Below are experts of layer 8 (counted from 0) of a mixture-of-experts language model. Rows are named router (the router's row for the expert), up (a neuron's input weights, with its number) and show model dimensions 96-143. Each number is 128 + 32 x the weight over its row's rms, rounded and kept within 0 to 255. Numbers have three digits each.
After each expert's rows: "comes after" lists some tokens at least twice as common just before its tokens as in all text. This comes from a sample of Wikipedia text that the model never trained on. Tokens count by the router's weight.

# expert 11
router:099110145167112103151087117074112143098096117106117142150078169106164125101099007149131150184140162158144163085056144135071124099098116137135098
up0:119090136142115127079164147113116130112148141160151146080111154075103158109185116129098129140141126152000089081109121143182131138190085168129120
up1:173113157120163141176114139057137143132112130108120128193105192105125160148161138157124101116117120107104072086149139103080189170159143078160180
up2:076124120143051055135134145136102162150140106121069143086122090087175164143112155157137124122135150132130104064151154122112173118145113094131174
up3:198114196083140115129106107091080217117125168135144093139159103107155087105085084188112147177118136109133132110148141104125086149066127089092111
up4:092109121100106181147108122062097083118093115143099100120143154097255136145111107121086155152143136141122156121054150140180136180142127079122166
up5:091099144121092140112095090118113165146201123123075084107137062086228114132048089152071107189123165183123102138114098085139057132133102124122062
up6:171125100132130163124100123134090140136149186131098075095155120088177130086133159133117134182117143126144123097065153131129120137119115154149081
up7:092132153169123144157107124117133114137168106104130155142115126117091164141185118079152148164136130106143144104098145082201149123115115055111184
up8:139108170136057121132141105138103118115118162156096141131114153156160097106119132133163144129097207140151161093132128095133143151118128173110102
up9:074114147158120133153163137111158120164132161122120135152127082149118160181149166131164169103155156070123114172139134131143100123108112089133138
up10:125079205116150103156120144120075131098051081058166104164119129145185101105072144122168145064132174145140081130099116125100124134164181121121085
up11:086147108136085114205109089123200138139129111133146132187112157063128130162193128137088132151117146124159131082083127142106051087116143148137116
up12:097112138093124148104212109078114129129153173164127180086143134163161113163122082104140051159155134091141061075094116113107158106124197121145142
up13:170119154149128098179128140145151130119123084120152131120115164077111081091130069102131073105139111125110153098102130108129176115156121085176098
up14:160163117134140143160163110161155158148164081118129143180125140127129191144062147140139148130135104114165134152082151155083132132141188160138103
up15:180099081125112128087080130119135104126139153096108125148129124082161128108082100162186105117087178135127076144163121152124159119091085080148122
up16:135146128174128147124115104166126089129147123121119127136087132106080129083124124163149107176128090178152170108073183148108100136149106062112181
up17:108206191152045137098146133134204121133153095091136106197141144103129084139112075141141146187134109105130218118145094167184147178115135118129128
up18:119124130125091115121116163152090134152112149079138155118134111198100160089105114107131173108120164143027169066178180091178200115123128085128089
up19:133101057100114188097115128141037184131182125076197161131125165055127128155106117100153142122100084093133126155124132091090135082088138096087125
up20:128123065180133102097091094127181135111186113129111119135100122177080189131152124182166127133155168102115172100097110099095132114173125122118180
up21:133118106079096127137148162117135069126106101154109133164133126125113055136131151123157113096133163103113170087185154143124131135074180135103145
up22:156179105138076040118119113133148061125088139169162126156134129102116164128100153096099116082174143105147153146167110122074133144122103105125091
up23:126118183147109121114103096132115148141097170095078128111138130086145115159122151120144126185157062117057152090121078122113145154147134127130118
up24:152119148113168137094137117056109090124150142184133067112096162037119117096172142102151141166125111102144106136137163081149116137117105106154093
up25:170109110149166105124129121151156130152166182149091105161079144124145192173120057172169117131147167148142147114190179166172098074186142031132147
up26:156075113109162188107114090176121139145143122191089148175110086113106174156148100129142125179194123120134187134069122159107091128090108138119101
up27:132123128152137139143094118165096125146113104140110165171141105159158105052163140122100143128157060104159131117146210155131142163071125148147193
up28:097141194122122141183172106075169144132157149111200098125107150135117158162128148130132093174124168160134212058098113073112197155043171078133126
up29:168131178052123206128094125121130123117129155112124104120082126082106131113065074144146073140133130129122143113109124128128072147153076123140183
up30:064113108149093152098126116133165068106105097164111067092165108097090138083079115116092135125129144119083119122073133115123169117105146075107131
up31:136136189160106148141132108093137143149125160174060173102176182076161113158104199106160119129164165132096163130090086128103134130103133090113095
up32:068165166126150096157143165093133083109118109096180159185105207130113119117113080118105123057116131170115145155169188141159153156075131098075121
up33:092105124189120168154162125123121190146118141185136121172104159073178103132087112125136098160145149102043120125071155136139130120119100043108137
up34:158113192177119116114118129116090132150099147155202155137110161125167071110152095139115112143135172150118186109079112157074099086122103127121090
up35:116109149156132110138105123120124169141199181130118165120138145144172130121093144126110171135113209090140141143129102144107075121087168164109158
up36:109153094175042136137120100098148140119129105163083120099142126142134089138133129127138160167190100095062129157126221074089145095134132115182149
up37:150090118128140179163048092162099090133228152126127155110133188118099200134171104104169102170116159126121193101188186111170163161105090131130124
up38:159175142130129155153062139143156100145143141089167221141107151156174085081105172155160096136133137166178152140106119116144090077136109076088113
up39:094109125118118118097141110131054155115146085099125177190071098085053160144121107137189078188133174109100080113077081107145072139123144118100136
up40:168143124087066161098065110094132152113112142135143072155109098092175197111068163145195137101116079136122141128117114109093063149135116161061179
up41:150114131135169130168163126095172126127114137094141123140149208144124128075151065148167099159128139145098133176070208172123138191105117094152102
comes after: "\n", "-", " ", " =", ")", " at"

# expert 13
router:138141095150122173099096147149082122105146113093155140148091156116197153163125128168163116161148162164089133143113126105076132184118148112109104
up0:147153108148117157147153133139197119160103125156058117118166113105098084118129170154178148112161080161150189131163114089149120138148118077136126
up1:195195140185137086115115067114124093111151156077185156169119107151140183163190137159151138127132106153145163098061186128143189118136147101138172
up2:102066126130143145098087083179152158115117088111144143168126090144127117084142148116156119100153072177115180096112119157136077136130170122150131
up3:149151178138127151127117125081170158128137146123105144172174153136143135127145073139095149099159139096124123115106094172153084049094109145110164
up4:128176096125141087124137138203122138125085125106136095188135095115177095126146221145120123177223167202138115126130110143132091165103158112200070
up5:142013128089076119124134122139093119117136100109135125163128133063105171100144163145125098138124134163097126114136172113103113099147075065101104
up6:144154080131082131114134144090156100138148172149093149123100139124192140161070142121095090060099093108120146142167126105102160188068098120131083
up7:121170166149184147110127123135129115154170091149137151084082133189191138140162125123107130191152125175102124155098162120156152215124167124141114
up8:152050150107101161149194099156152126112180094112142102097122169165100150151132077174125140133115169096144136123203177108116069172196114052163142
up9:085101059093083112085062137089157168140185080116130077123100156146049157102137040089159062117134135132083134070170168121062136156156162091073087
up10:099067146149138160112216106167143116111089162162153108127178112106156145133065119191142101189067191080094117075115197103150123176165209072192108
up11:143216133105092178129179120094115142115148198147134140148130178116082121132174110134097147113131183130149109105139135097120143112166156145173168
up12:084124154154162089155191165118088147148117163145113129170124173137163081153171140089115193107144069117117127141090146148097141125135208145121096
up13:138140153127068109146143122157119170108175145111123122163109170167139167155102153177146103134129130126119167135150116097131101178163130069101130
up14:069173171143192134104184136151117145117136172141148106117122128146134075114129133104132136100065105188127134117148137138165093136139125104076147
up15:104131187126112117163102163222116150154140148161088145104102161182134124141142097068108126144155146205157159192107107067137117189128160155144120
up16:137134121127170096110123145154082111169138090130103130154179111201066138160161163137150098107123180148177145129155114040130133167143076094117142
up17:188121159095053106129118176072164102096128134062126095116065099095134160090143133101147131084096133151127124117164177102137158132091105112146138
up18:122089200074131150090120103127125136157169166124092074153103133155172174111109133110073158175150089157149087130078159076068153123169159108130116
up19:115181123174109171154064049128143142093124137136094134161097163192111143136112109104188169147135125147079105143070122109159121121156087127064146
up20:061095069112153117090110084137084139154155124154133153098059145137178134085138135115132081154141183141023105127083123111106046142119112138110119
up21:086162102125088109121125075100143073163061176045144075151158150112234149109133147134172116144119083111081100099083112094137170125074164108120154
up22:106126103147087111129161093094160140125148109133147126109130143133137110163104122087128119040133072145129151050140189134134118156140157091126156
up23:127108054122119050094086103144106169133065105119144104114110103130084126140079132178111139172177199089173111157187114107102124102083108105105062
up24:127128123152084149137197088126152091145149163052142126097123119096157111130102117131094111178066203079117184131165168093085170185139184141151108
up25:112057102147026173098175159141057122123148183132184080141177111171145116156078145123155100124119057135132192138090171108116123123143115136088121
up26:088133120159136175150147104081096132129138136133121083079213154106106143079082119128168120163082128112087117080138141077108098135116078154170148
up27:102082107084093165095162113131154105146132140114152111138166116075111101143086127156098150135111113079163126136056136110112157130114139082155101
up28:153155122122058150119129115087088112151141165125195092122121179143170125102171129166132110091079092119167189148103135124125097170132119135158156
up29:184145129081181132115141166159203123091087177097191144047124141116191129074061119148149082064149158155095134180089100120132121147144142126134078
up30:081119122149119141123163099091159104150116166173117107135183089142066165165140111101169141113185147118113127118132148130151094110099146116141093
up31:157110132143159175087099077158114137117105126102119144090145112153129142143181114126147139106168116116099137107087137123176113081134151164163176
up32:115142067165111137160132144118131153142124134162087082109117150095154113163134125115117101083160096099139156054168071169120146103147109096095075
up33:207144154111195115102110141130130131143122130085121118060172096111031086168112123164128132128145117104095128039160185154123169135135088143140105
up34:109142110104117137170128146119129137085109154079080145127076169134157158148183105163147125139153091187153099142123156125182128110045115083103126
up35:148118149170115187105085127181126135097134122123139059119165094184132155046136147103121130100135202118108146119135170108132157086115165103167160
up36:165158131107113151106154088103068108115104097083145116140116150123098118105100117181082074072078116164135189141123124144148161117068087126154153
up37:103082111137091123084166103113120097140133090104103080076173149061128096119153115070124144084128169122122218124150155071106133178108074145135064
up38:172130145137146118130103155109133097112169116003119102164124173097089147097142159090127122161108111149105153148149173102147131078152114130113158
up39:111079070152059181117108154027136100122107110164115122174162190138097165102148114129122164144135094125104154114139119128160137144139162088182177
up40:137102106132110120080091104141156192102146122128163127147140155107098176048134119105100103059123172130109126177144122076113112169139113176155159
up41:129092175142145145098155179111154067089087139106161137202106147105058087137134165189114148148167044160180159144175139095134152145129168160150178
comes after: "\n", " ", " 2", " University", " 0", " 1"

# expert 7
router:128097136076137111110125128118127141100101179160142189131139102130113111063047105122145122144176097125129122093096103144145151188110153142120169
up0:106089061088191175101139099150158099129131140057140071158133140136112168108153119115071114157156152137055131134111166090107125130114101136170159
up1:107136108112113108090068146151104067165119177109069150075174154124173101108089046113147109119130136117078126129120115143090100144173121140166087
up2:116079098115096127152136116171120125125129140160188164122130191086122177092105136125160109129144071148148167086154127099126141122180133132161165
up3:168118214129177135148112119155139141163120114101120116163118102094158112142126112125169135174129125137069084146138189119099099087132117136104156
up4:155132119151158111170149144103100096117202115062089156113176129070112065104105143123172171211122117109139169154088123089104169172123086130164166
up5:128108122098178147171142114143096134149118124110140124158145148045163166103150072136120095141137109130125125149117102094118143081125112138132140
up6:174170129106186139111139115139186091118128132153168174176099127163120147138176128114130148195153114083147103160151123104100066111113115117119168
up7:118135098139077105078156076091082146102093088139145111170048140117163093111140151149149121173114166141206095111111123158110147148088132097125105
up8:144152084116156146148117082107157142137101136091153097127145089102091151134129116120114134125144110114085148149180223138154082140092134130097157
up9:126121167090089178135113120114103118147085161174096157146136076103146136122104075123145109127188141119064152165122134146126091123063136098173206
up10:144125140078134202130178085098125118123129119132121179185119115153081200073075140116101142186118132194146139056132091152126102099096143119125153
up11:070132117134161158049087163149161106120125129128155104149039151110117194072154110080106036116068130087133169141093105047136100123132162123123127
up12:152107159135145156045148160140131125107070081136153127156122128161170152179073173125127077053101075109114114133123149120126096125138141154087136
up13:139136100186199159136183165106093182119133096118128127139169138136082152102142139121137124182164097152052160112137143079143160195167142143091191
up14:121108160117139167112204135158092137141122143158121161061133122125087116104095116140116121120123198119160121096138135145076144137164130065126162
up15:106092134106111100112147177150182168149078143122090070147110095115093115103159067128097157136178131114124125085135113124149109140133098083141092
up16:120085166147123158132132118149146187126112105128082167099085125150135141113093107200102147173149154189171091185093112130150120110162147128110146
up17:128082125110181183117129140109069157128129129160122144140130146077093153203124127117194083150142148144118108104122126152148127186089183161146133
up18:113144160112103125124132079141132086124160165130137114162151122102133177111131135097133122147125102104128139137085131043131100112146122128071092
up19:153106143077086153118141090138098121125093101143081099135081184103147125092169078135109127114117090172147131151153167126115153170132083127106143
up20:143138157069067069152184136132164098130149102150127175168151101093127149109140129088132074077128124173130176097072125159127105084146163124144166
up21:123116098132097035096083086179068084159124174150104117100152161154106127146134107137145100168086175127104141106129076070105103075112150093156147
up22:151133125094127110168142121164154086113119155148121159141141132173112097086182117131136101107112150161205111072125135103152091111116113111129077
up23:089191126191117137101113155113129132140088142145102130129083087124131095124168141136167138175085098112114139156109123117126213092148122127102047
up24:141095132044137067154111108125111136100102182145118158159144156119145162138094107102120064110104146164108165119074142069094141151120205091170154
up25:189135199142089128120134129143116091129078120093122165126125153180169163119180161130103157023141122104094147127047102129170084160187121106139118
up26:152109066080115142104183154114065138105120137145106114142097114151152108115105140127104152151150132109098093101135162097148116113109102068098153
up27:139168133185196111178182155058134084154164108115134142122139165156149126092119074109196162085118125159123108126103082135131068145122147129150112
up28:158185149147108108225126091095119114132159167180150137126125182159122117116117172115106153096129115170122116127088072160116128113067164142170139
up29:124149154142126070115157152134130102102073055115137174081138140151097122083145121127132116120154114093090134080161147081155143098140090124116121
up30:143154144172123084124208136196123137105137116081108134158160072157151153107117131093140122141166174101107189185114178103135122182107140127136172
up31:182095151105190129086131136144127111117109161140171163112101141145159135143117144137104177135122101104060138120133149108133075191070160132148175
up32:157158065091117126130103126124155138115155154135171143156161134115189189146153160158112123085152092077049077105110136086127086088144207103096127
up33:178146103110123129115110136138109105107179079073145197147130172168056133096132119211176111151176185103125110144112126113111137092103125161126108
up34:077127135116103167172124150132144193128174108160106096069117095168172120113112109138124073155187120130111157104134132095091142139115163126129107
up35:127122121169152109150111132164146097136124148118163116146151191131072081123082166187093128089130114156175156148130114162139117114099100077113140
up36:117152132147080092130166134091125163139224091138143118125078187158124107127094135124121159136129151122142124150127150122139147125091227155113092
up37:186105113191161147159115126151167136114113113139120127195119125081110221143095111099119099127161088145163133138096183122118090189067179104099135
up38:063090150182105134173183112078090092107125078093142130113132158121218145120115142132128088124163092167161107134110089060060127127101106093113101
up39:125176174107108090130123155158175125122138079200100120163075161156154127088144075151170112166146100114149159120113111121146117141140171160113103
up40:126102184107162127197138105140179154127121139128161101132126066121165124157114127125170195085117107109124119109134151147134105240099077166138132
up41:135098108111133101082202056113121113133146111081079132117087161090134135111104144108136130131110125120160100120103127143131136095106120137101090
comes after: " |", "|", ":", " /", ";", "°N"

# expert 15
router:164165169137164100104126089128111155110117200122154173131125141144169117131147115143144085147145086095118084115131065072076068178142156160137191
up0:096106183087105136128095151148141163095139101080184098084106126162073202121137124168165078181128134119100095163066182129142103144179124098170185
up1:097116112091204104117131105127137123125161119021138148136142136151121170114133156113146158071171135103139142089179096096150111182143110145177103
up2:056100117101066103110181102091127127127142147124097101106118122168138163134119137123089127143137134145148155140108159138114153159102146118136190
up3:167112088159156032123156113127082116134078093130100093118124116109151164106128099120122113088160190155162103088159150130112091146163090084192079
up4:116125027112094162140106108078140169154124129096092084133096123127135095096066100144168129083067137114161159102140116081113065118124160119094122
up5:133096109076163137132106115190193120122139104148140117129109069195125162128111134128190113136135110099145089155095118103113154162110190123106069
up6:174139119150131067129073081079127153155147137121112135103148113152131025141075185074129128120100176170112112128151210157157094111104133098155089
up7:101087139139119132119060135152163089135102038119141172064128042127052122112117123101148077147103158113165090100144084098083119169143138161162160
up8:183214163130147125109141126111079069139146106107107127148141125124138162158149174129154154099096146132110142131083082113141122107122119162081105
up9:102171145113061116107184114129130155130147096148104153157111116132102083123125131139094121165167189159164159146105110127130097121115209108126164
up10:042169175124131181113115164140130128135181146115126104150138109116117146151143172114165124149157144113115188097052165096091085141147156147094138
up11:171172141112166145173152133151131172148136126153178139140143141121105169136094121096118137168135209160178059072101194120125119159125119173114126
up12:096102150119147147138103134099108114128135110115178159091100074090067158119139134165133112132134091113094103113103154122104112147108111113137120
up13:125174138125067168090066140084025162116113127159120103141146093135116122157146132109148149105176135163141116033081161123133166083125068130148088
up14:072163091111124091151136135124145129140088169098115135110110140107212148171120152095156125093200062137103123142114099129054114099216142121138151
up15:159084094156191063106125142100171118125094167148165141075127121121138115153151114129129138095085127125150180155144135104054111176124162108143174
up16:141157177123120126100133127166154115128079098190119128082163146151176131132124153118091144098113104048069221104152053105125133145124162136100135
up17:127126089135136193141102140087149125150069150154134189193170117129131071129143184100135062182155132129063112140112075071093129166114125051142193
up18:143114090085147119128092097141146114151137135119054135172113187110136082129087151138149141107151153145176236148060155066089092117129144151125095
up19:121172129138113120121139126124098160142146084120089113149144097159140120109108114144191137165062078181091137137164113103104108109153128106115147
up20:130120169124148064118134072125168096136142146167101110179128055185102198144150128184178132158139072121158093142137087122132066112141174145165088
up21:171115177151144134091112104153111096108104132107162165179125099079110090069137191182109147160101113141128131082111115094083095136146168074140162
up22:193109165161128126056145058147064111125116174165114133165129104111077080172139133107102112133153079167147160143078089087111136197147158188151143
up23:137160088112101120125054071139121119165151247140145152163114119126082059142096163147139136140109136163144164151116107146142134141113138114095167
up24:136143185146089138144146087120166121099093149153110107112154141164127102146108113175152140200078177108119132168144104117137129103132096120094124
up25:089160137111171155151092095088128089108158113125148170149120084150152163127171143136127096191119083145144115129072207086106182127151095126131142
up26:156116134079120153128150105121109128150119105132062147116108078159159151163206199100119126165092146092191161162123090155178068118100113102114105
up27:164155163093094094173150165126118173144133131139091101124159111163200067139155075147148115167156119111131141138168123124140124078081070144120154
up28:184147084173151089174155127112111202122139163099081147057118168069125076097071093139117116155161091045118130130138108104128101179149149109127105
up29:097126098195111105132128119145110149134092136112126087146087107131115141128082083132132107098158126169172130073073084078114206127130091095145145
up30:116140122101156140094146140088190132143125097070107134095094119177081084090165128151090151138082147119104184123137072077170129140163103168107093
up31:074115079162085121208147095135166101121146164106131091151128104136129116172148148141157129092111099108155110132079132068106170158145124120079103
up32:095171195088112140144122162094115112139142012182139114108096112076108169149109135116147133123146123109109097195149157110138136097127107099147172
up33:197125088138142139156129167141147105112138132143135151118137110176118136157108120118149108151126238195186105106148190096136148084135105087106079
up34:117133107153174164145121110136114153111142129173083107140134135097131138124141156197118079096148115159108140176111134124133119076085145139145060
up35:178066165108099070174137076124129146127042156172186128120085157120149110129074182136076148142146128088121129130121077113158095191137084171133112
up36:187084156139140189143092111090164089121134197087098128151097160167126152140153158140166120189133126143149145168146168106174058087113132143104106
up37:159110098125139106101082110114135110166173118155107099126139159122179191081141118087158064121097150093088088178120094136169110128068166111117119
up38:091122145174119181129142153143138159109110098106145112107080145141115136142153089148112140176106087122130108121134097061149093132085171136127158
up39:167159156152116143131092123139120136140101086131184142174112131148169104105140114119145096135132138112193121050151153079101146124166115146160103
up40:189081154178169155166106093163122083132093124114142075162084112096128144127137122113108114101151156142146161098144134084086081110124118099121118
up41:109143085099111105144126145131153108124168183153130135172083117170133204125083127120104093153152105136082151111119110144160080146155172129136142
comes after: "\n", "|", ".", "==", "===", " =="

# expert 14
router:138155127030117099133155132075104161093059093117173182111092123160142148168113121124158065152135182106116148115128109138148165126193123114177075
up0:167092198122157124154110151099086075111114150140178079120096141133148122088096115113127103214176169128127056115110120149100160122139107051152092
up1:133119113104150168144096098141068132153171136129209148108165175137192148113147158139128145057112142148148134146124113105146159132126159138098137
up2:123106120142111164152184109088134124164131060131152114073138097140122143068173135116127039125155124116133053117186081082131190161129121089137161
up3:174130099096143058190119140055086104145141163108168155203115122159165140127137150103119139096140104190153129107122163166146122135140143159143183
up4:104123133219094136139175148103093107099138124110089118077147127116103103118112153133141117130132146096134106145111165107069159177167133124134156
up5:189107189068126116146157123085099114119122132132163209130158130054129084116140155174146123153123191087158158119070156103130135162111134124121143
up6:158104103104135133078092148129121157127166144157098134083132170162076098132148180136132123170123107125058111097121134102123135157116097115194125
up7:162184097107073135056208101115091102173110150117177121112128130144188122148091122135132126123091111111132160158114144134134128118153117194205125
up8:121140234130104116096195101126114104118123156161092212115156179141137101152128099138142058121121119087131128119135114127116166166137117168137140
up9:176140094124119101150083193089135114142087133145122128154130096026188054121097125134157086159138112117147115121105158113116129144133135108102077
up10:155093101153120095149150125101105120118096128123061172146074154178154115094157100116115128099195133116151069106119107141124128140164120174170173
up11:163150139091128127130131190134149153131037168119141151213108180176101185138102116116188149179125136049132101176078095132139127089093100163167126
up12:203229162137096146143129073125093147144124150108117197100119107141122111159141157111142140076169174098140128119157136151154128087162150115143077
up13:139113143174176137149156139123116097107077125165116172122064163070152108112109204140167119119116124076191175167130113135180054089108130168153131
up14:172177243134125146083109147095143108138146114207113125180120142080123195076138123129172130163115187131120120086126142139138196171142106108072136
up15:127152168125073104085157148109132159109098128177069152133141100109166183122210146125144143154139105173114110099142085119076139146143111126140145
up16:165198118147118149212183162130065137140134139103112114091146152080135165138098132098109157178115182108081157102133103108143183104132203124131124
up17:149128106168156119090155136094178091103115160077152096093136135134142104164159138158147158125060154125095189120108161080132090109124138136136108
up18:162137159116158111139158125101069176122147143098182098107118138135109101096166102152094112085116130148094156118069108132111119191146117107110116
up19:146075126118149141137172131094105110161128114109126111154142172154133094133105172179128160196145095110112150189133161124152153136097070073100135
up20:089137178099083168137113146120181091110161108149123143086130086132083151099124154125170110189109116073090131125071198130123150147147190155105124
up21:102126125139148157076162135081091107136140153049137097140100149089100074103117133100209066090161185098188184144121104102157100136151155158117169
up22:094131144147148124157127169060128153126143164163178119175183106166053055143139147124152117110111095114130122117152166175103120103106113135159117
up23:100141138145126094133162157090080144133116134148175201136096111172118087116131164135147170183148072097124139153141148099155129117131132134135097
up24:139146141131095165146086125115162163149121152097125096135156141164126173117104084146142163182121144093157134126102065148116161135087117142130162
up25:119175141130077151196171167089057133116109081139132105162164118145118130110194170124147150222150120084136135111092116140118121099087143108111210
up26:148086097090087126106122184127134111138143083116131134124142152168146128142224149122128118074158093130125088187163187093172108162143079121115119
up27:123113141122105116112217130126130063120123135155139118089105085142149196129108114169115123147178106089101137128125126103060106093172094124156171
up28:134126108127109124052136091187156087110160073173121150104106135108219064073119152112168096157078179079097153129118162126108112189142099162093126
up29:095126067110138107150067140133127069123112067099116073113185130118125125127118095152115136109102174102065078090047111137150099144139088123149183
up30:174130141048167147216138097070130114125136104099116155135137172054055084139122079132131101107112110166123135159103113105117083150110141085139143
up31:073095156105130082174177085182132138128065109100141108167111175113125171105147139197102082121141131186162150109153096132146119105120094065102046
up32:145131183061107095098152102084065110147116146049099146111174164108226150152189137134158116161109138052099066112148150106150223189148129160158129
up33:170089135132101113127132150120207138139116135119099178110165192108132181115117080088162135133145180036122125136157096085088141119134156114091125
up34:148135176126015062163092134070127169108192099078162148135134101084147140132101059087176117176087143161115132149109103121143133118123125183074072
up35:128143113089103123171090127142163158121122139136168093109119117093132171131151104132093078123102148122123141135151150093146091178160180115166107
up36:150045086168160138164198146099036160124118118087162156154107126112163067153132112140165175107183098121175124124154101073147077149132116133179116
up37:081129183082065107110089143131094181134126110152117124186134111208135102132108125093081133094113157164156118061070188097148117124080092129145100
up38:114164148111115138126168105165083067149102128088157100185141134164078125125145105124097122174165157124163156122112114092099119164117132098105108
up39:154083100123104119148187140102126111137133094131123098141046096122162064061054128118111143153100103104131156071101110143151118118130088126167165
up40:144115081096116080071089047114056170134155080102199116121141124121112177152134154099135081139126120158120094175078100156146126141149162147115099
up41:041157141168092119171199142127122129110117101064119129120118129141136086083161134153126119163139190212130147121160096070143118146143115089137134
comes after: " the", " in", " of", " at", " on", " from"

# expert 8
router:146127119153150072104101129144067138100119153094217123199141123162114144051147121089119078076148115109106218117131145120167087154091135100148165
up0:100172126147106084176182135172085163109102068151169128101094116110122161181137199141101073191084185168114153188128124128172076118172117150118149
up1:117089114120093139103134117131100134139142150117082165079117126152177147071161095148129088084137118130084125102116224117138128103200123177116122
up2:213106111179135038116168148085184155132095126135097130110127192130104172166145118122149109153162102123125086126182116122174125147022103069118074
up3:143158144101155115168158098121115102135123077150133118086136135106136133168158150152142000103145106108156151061140191159153134152151140106148177
up4:112145142137128120153179147180125127118123132117165179162156101150114102105123092114145180153099152111124158145177185127126159135109146095089121
up5:112151186048116091090128105150125094132135112140148089156100097083133145070157149130086059128126162078149167161064110063113180133102112071118110
up6:099153182126127095161196164038127154117113102091122133123097168185114168077057160125102146155148143089116179114144131120100144180135156116148119
up7:088113110110187092125148125091080129135168161112148123145145202046130177154098175100159196136105119105114210106160144123148169128171141155154174
up8:084149174171127198139107146134128137101120121186101141119087175157123109119088164125148179132126139107181175164096152138113165151109102130096164
up9:189086219108114096139116123154151145159131096089122146206123123157172131109129201123137147127116148111147161185177181144089141131153105150132177
up10:061089116114156151148144153184165143110173127112090102080138116129075175137067149076136108141220081134068078123066159111157118119199134104147154
up11:180129171148112069130105171116097142122141045129145180138133201102094154074092182125127158127092121171136149162113089113056107172104093175090127
up12:128121151136091107126107138114137111103143126085072106162162158118100079103113119141140068111101143186149160080109133134138122106150120187109104
up13:123095067133124131107129135184085120128116095074152162108157147134114175138074157135130156104143096109143122108101082070140112202134103124129195
up14:137124103131083029146122089146113071117154130140082125162158179121153103083174091136134127091143169130063095132163236064117178144094075119155136
up15:112158143120082134102070130089117132141141113128177102183136182110139189174115126099213128090123089155176138162099092140165139076147116129118117
up16:068142087096135112128171084169107159102183144120108123087156130096143114106094081135194146165154149129121140145060120093163114127114135071157149
up17:111182148120195132154112124131125139133144060136140090132125177086196155198122140107153164111172127056139144118087143115144125142113159072117181
up18:128198063092142182176170125173119113126122105102147109158148181125139099126120176123149129214136090127143116155126203110130100126104096137154157
up19:121065094088178142073132148064152089136139137160106097045156132123169175133100126115154181115139135091152170162084107139050137143099153100131101
up20:164106110168123133120090101093097227120154073181114108090074148170122108147099073112109142082082118144202112147126070127094162198109158137123093
up21:137121153116121064136070087123124087163151131121118139109116193128164114125114114133098130108148146059108113177086105123096120105091130081111114
up22:140091095180129137130127160138101116125167102106109122170154174164108087097091121131106053134078093121078126175121229127136077091178061136135076
up23:107145205124098111096127139136122090149174143146095103123105157140167187104183111111121147153158119095107198151064108084132123191147113153167142
up24:077112112146138109126152096105090160126102159113118112078143101160103116105155063144137169118131109153112087108119142151165160111165141117132083
up25:152113108156086109145144113162139120131115121207168140163135181138125135148157129141116158113147130096080113131087083145178113090152147108141187
up26:170176108154135217095148234140151125149155113146115135172157162085202121103144175119174143103146134153164096095168189150173181172073166084126139
up27:128120140083081109144077136150153144112149082100094100130179127129157148071086135102159117126110170104157136121130145114067090078086098123146106
up28:189094131104131134127140139114172154144178033077100133142150191119098116066147144112182127106125171085148128101141161106139163102104104137132177
up29:153110162123088161141091126136065116142103208104152137122096148189101165173145120118101085151149161165126150075113124123106154130123069115192122
up30:193142167124147106147115095130169104143071124094154160117140212105103078105122052114227103115154157111109114151102109111158097133136159089121105
up31:093153188106112118124098116102153126123127124171168124176132097175163158102160107136148114165122168152139162118015186123148157114106154083129156
up32:155169154094166174133107178189121121147094127061098163129111148187144163129171141121160161105058183199123125141142099114103117110125116127111110
up33:161126124140132147110118139127137102131096099128152109159154165112102079162132182112170164129105143094088190122104056147174099139109170135129158
up34:137197090085137147096188103109094117116088179073154125168144148164108145108129108121142130080127124156101145089129168152116104127069121137125152
up35:146118125188139094149110149161117128130169123147202127068116103190176085106132132132085094130097120114084191111168113121103153140136125046073100
up36:171134183115151141088144114176104107148093108147091127162111127084122088107143147151158136098135154114132141114086110129056111116090153152124157
up37:151101143136120119228109135137097122092152118156117161126134225158164160156163115122198126181146118126127124146141123122116082166099128128155158
up38:173158097128129196079193148190182121117098120085161142089146095070115084069127173138144090096115095157144167165043172123071054117095154114147184
up39:108120140100130165147121113107169154104087145139094150127157095194142116173153100113097142142149115144096202177133120151135089146138163147175157
up40:116151124111128167066082182106086092125089111147128131186140118119170104143107128130110085145134116102173126120139159110107139137056135176110133
up41:168138112147135135145176157153121178130136096090147169117121156146139158068111174105150118189114120202124113093119138095160086157114152139102143
comes after: " |", " of", " in", " for", " with", " at"